Experts of a small language model: 8 layers, 403M tokens.
Below are experts of layer 4 (counted from 0) of a mixture-of-experts language model. Rows are named up (a neuron's input weights, with its number), down (a neuron's output weights, with its number) and show model dimensions 256-319. Each number is 50 + 12 x the weight over its row's rms, rounded and kept within 0 to 99.
Before each expert's rows: "comes before" lists some tokens at least twice as common just after its tokens as in all text; "comes after" lists some tokens at least twice as common just before its tokens as in all text. This comes from a sample of Wikipedia text that the model never trained on. Tokens count by the router's weight.

# expert 13
comes before: " |", ":", ";", " –", "–19", "–200"
comes after: " |", "|", "-", ";", "′", " (18"
up0:46 69 47 61 50 47 52 25 51 36 30 47 58 33 51 43 27 46 49 65 43 39 59 36 43 58 52 56 48 65 44 52 61 58 40 55 75 56 48 47 45 61 59 67 53 60 41 42 41 65 64 46 35 31 62 66 39 32 50 66 61 36 38 40
down0:51 22 58 52 43 58 51 55 57 39 61 51 58 53 52 60 45 30 48 38 63 39 78 45 59 41 44 62 43 22 69 43 35 47 58 64 38 61 36 50 60 37 58 54 51 52 70 48 50 46 60 42 32 41 54 39 45 62 64 38 50 46 64 56

# expert 66
comes before: "\n", "|", "-", " ", "The", "=="
comes after: "\n", " ", "-", "==", " Votes", " =="
up0:55 47 41 35 50 58 58 52 46 10 46 42 47 62 56 41 11 21 57 48 42 50 51 41 51 36 46 49 33 40 47 46 57 72 74 51 41 66 31 30 51 54 47 54 63 30 34 53 20 48 33 61 40 39 28 62 63 39 45 49 40 53 42 45
down0:50 48 69 64 39 45 55 34 47 40 51 47 58 41 65 45 45 40 70 45 52 61 44 59 47 76 51 51 48 53 61 53 24 64 54 53 64 60 50 47 46 56 17 45 41 57 58 46 50 70 60 31 46 39 49 51 53 62 73 58 43 40 45 39

# expert 18
comes before: " |", "|", " 3", " 1", " 2", " 0"
comes after: " |", "\n", "|", " 3", " 0", " 2"
up3:48 57 40 59 58 38 58 54 61 56 61 33 47 36 47 66 81 43 46 45 60 21 51 62 60 52 41 40 35 51 49 53 59 40 67 69 69 25 46 42 68 37 72 45 40 40 49 52 74 47 50 61 76 62 60 39 61 49 48 47 41 23 35 51
down3:53 62 52 52 40 26 30 33 62 53 42 56 52 45 50 42 48 52 59 60 46 54 41 59 46 37 35 48 45 50 57 62 55 49 54 51 62 36 33 57 74 70 55 61 38 36 54 52 72 48 37 42 55 45 45 65 45 50 43 56 65 45 64 39

# expert 35
comes before: "-", "|", "\n", "=", "The", "=="
comes after: "\n", " |", ".", " ==", ")", "==="
up0:30 50 37 62 62 66 37 50 52 23 56 56 50 69 42 32 24 60 56 47 61 72 53 56 53 49 31 51 37 54 40 39 53 51 25 59 51 37 44 51 52 43 63 66 68 31 49 24 33 57 45 53 59 49 47 31 73 46 55 56 60 53 46 62
down0:17 46 39 69 61 67 67 56 80 32 62 55 48 52 54 47 55 48 58 69 46 62 65 71 58 51 67 51 32 57 57 36 61 44 51 66 57 44 58 43 67 57 24 43 42 72 30 30 35 61 45 43 37 56 53 57 46 49 48 65 39 51 49 70

# expert 38
comes before: " |", " 0", " 1", " 2", " −", "d"
comes after: " |", " B", " 0", " b", "B", " T"
up0:51 59 51 41 68 63 57 43 51 59 61 52 36 40 57 52 41 80 43 23 59 28 25 48 41 44 39 42 23 68 59 69 65 52 41 46 70 44 61 41 65 52 71 39 54 60 37 53 63 51 40 47 32 58 45 61 47 44 50 68 42 35 47 54
down0:37 46 54 20 34 29 49 44 56 51 45 77 48 39 43 58 44 62 47 59 52 34 52 75 29 43 45 44 24 49 51 51 41 51 45 35 51 37 48 67 71 78 47 42 41 66 54 34 63 47 36 45 38 61 68 36 38 33 64 30 46 57 48 27

# expert 65
comes before: "-", "|", "\n", "The", "==", "In"
comes after: "\n", " ==", "==", "===", " ===", ")"
up0:42 45 76 49 33 27 59 57 53 37 58 41 34 41 56 38 67 38 49 40 78 57 59 48 63 54 62 33 61 61 40 38 59 59 52 47 55 64 46 55 46 37 46 47 57 63 36 50 48 54 52 51 31 38 42 45 56 46 54 58 70 28 54 36
down0:53 53 21 47 59 43 61 53 48 37 51 29 53 49 42 60 48 71 58 46 43 34 60 51 66 39 47 45 49 53 53 47 62 54 29 45 42 38 48 53 77 45 40 72 40 50 28 60 42 49 51 57 37 45 40 60 69 44 42 56 48 34 41 67

# expert 19
comes before: " the", " a", " Country:", " Coordinates:", " Born:", " The"
comes after: "\n", " released", "ed", " located", " part", "\n "
up0:39 60 62 51 51 47 69 45 40 58 51 64 60 60 69 48 47 47 52 72 41 60 68 47 22 51 70 47 47 29 60 49 39 59 59 54 45 43 55 54 35 41 15 30 47 47 35 49 21 42 51 55 53 34 60 48 68 27 51 78 47 55 63 67
down0:46 56 61 45 48 52 45 39 70 40 62 51 62 40 32 49 48 51 31 50 44 45 49 52 44 38 34 57 48 44 46 46 47 61 54 59 65 53 45 44 57 78 57 62 58 66 57 45 36 64 46 79 73 59 56 54 60 65 62 58 58 91 47 48

# expert 28
comes before: " |", ":", ";", "9", "8", "5"
comes after: " |", "|", ";", ":", " ft", " 5"
up0:45 58 43 61 61 48 49 40 43 26 55 28 41 69 27 33 43 17 57 44 36 40 37 50 57 45 31 50 65 55 55 41 49 56 62 36 64 55 62 45 69 52 34 40 63 45 48 53 64 61 67 59 40 54 48 65 36 59 51 26 63 50 52 50
down0:43 32 63 65 47 83 31 42 36 54 49 40 59 91 35 50 43 50 58 44 70 52 46 47 53 53 42 44 63 47 51 38 39 47 62 29 51 61 32 46 72 34 56 42 40 41 35 73 37 42 57 54 63 44 51 43 76 48 44 62 44 52 62 57

# expert 2
comes before: "\n", "|", "-", "The", " The", "In"
comes after: " |", ".", " =", "s.", ")", " =="
up0:58 55 50 43 49 29 46 29 46 44 48 39 44 59 24 79 32 35 35 47 60 53 41 52 49 53 44 46 63 46 59 36 54 60 36 53 57 57 69 35 50 57 58 49 42 49 50 50 49 38 58 52 55 62 71 58 30 41 49 74 44 67 44 65
down0:64 62 18 70 54 44 44 58 55 52 69 73 63 60 51 42 60 67 47 41 53 52 40 51 43 62 43 32 44 55 41 59 63 24 35 44 41 53 67 41 51 61 61 49 22 56 55 42 65 59 47 45 57 36 44 48 30 41 32 58 51 50 41 53

# expert 24
comes before: " of", " |", ":", " ==", " is", " was"
comes after: " the", "|", "-", " a", " The", "The"
up3:56 79 53 48 51 58 55 53 51 33 43 37 50 40 54 48 50 38 59 49 40 39 59 48 49 32 41 47 50 48 45 27 39 57 73 58 48 67 47 49 67 69 69 55 50 51 54 41 71 59 54 33 43 41 21 45 54 59 50 33 44 50 23 52
down3:63 56 63 67 60 64 77 38 66 33 32 47 35 77 65 29 51 47 67 46 43 57 74 38 59 16 44 59 40 56 42 41 70 46 59 48 45 45 59 38 69 57 62 49 47 55 43 56 46 50 27 54 58 33 56 30 37 60 81 51 40 35 50 39

# expert 40
comes before: " |", "-", " -", "9", "ick", "7"
comes after: " |", ";", " Green", " –", " —;", "\n "
up0:22 68 53 47 53 29 49 22 60 41 33 71 43 43 83 28 55 55 51 43 62 25 28 33 35 39 61 48 45 64 61 52 40 43 42 46 50 62 68 37 46 58 48 37 62 52 39 52 60 33 54 63 55 58 57 30 25 48 56 74 37 47 44 33
down0:28 52 47 44 68 53 24 54 51 36 52 40 55 69 47 52 71 08 64 56 41 67 66 52 34 43 54 45 26 55 42 52 44 53 34 53 59 59 51 54 38 58 38 64 53 35 51 54 60 29 62 44 41 55 49 53 41 58 53 49 44 76 47 46

# expert 79
comes before: " of", " to", " in", " and", " that", " for"
comes after: " the", " to", " The", " and", " was", "'s"
up0:32 55 41 45 47 44 35 38 29 53 47 60 35 43 36 64 62 54 52 43 50 56 43 48 41 57 39 53 46 47 48 51 61 60 29 47 62 63 44 40 51 27 64 62 72 35 49 45 50 73 51 56 50 55 39 46 45 45 57 43 55 59 58 34
down0:35 55 26 49 43 45 55 40 43 49 39 61 48 47 36 48 50 51 50 35 44 73 48 55 41 65 43 40 69 59 35 46 59 39 59 39 62 61 31 44 57 25 52 59 36 49 60 50 57 32 55 33 67 53 38 38 42 61 22 61 55 31 56 66

# expert 33
comes before: "\n", " ", " 0", " 1", " —", " 2"
comes after: " ", " 0", " 1", " 2", " —", " 3"
up0:49 44 40 56 81 35 59 50 46 47 23 71 59 45 57 49 55 35 46 39 68 37 43 61 37 49 60 67 33 22 53 45 53 35 47 43 30 44 38 49 52 48 49 45 62 57 50 60 51 58 41 43 37 56 62 50 48 54 44 50 56 42 52 61
down0:34 31 55 50 79 78 42 45 37 52 64 51 73 38 51 31 27 50 49 57 55 34 55 51 36 48 61 53 42 54 43 32 37 55 67 54 33 56 49 49 30 40 46 42 38 63 25 52 73 46 61 51 57 28 38 56 66 44 34 35 65 38 42 57

# expert 71
comes before: " |", "′", " Order:", " Born:", " Class:", "″N"
comes after: "\n", "|", "′", "z", ":", "°"
up0:58 63 36 47 54 31 45 57 57 50 46 53 55 52 52 57 41 63 61 36 62 59 36 51 48 59 49 49 44 47 52 43 47 68 63 58 61 46 69 52 46 59 32 54 49 29 44 44 59 51 76 53 41 15 83 56 51 34 29 35 72 64 54 59
down0:37 45 34 53 66 38 47 30 73 37 31 38 59 45 31 46 49 62 53 37 70 26 48 49 61 37 60 42 51 44 50 57 57 53 46 30 53 58 46 58 50 48 52 47 31 46 26 46 45 55 39 52 53 50 64 34 46 45 63 43 62 40 38 53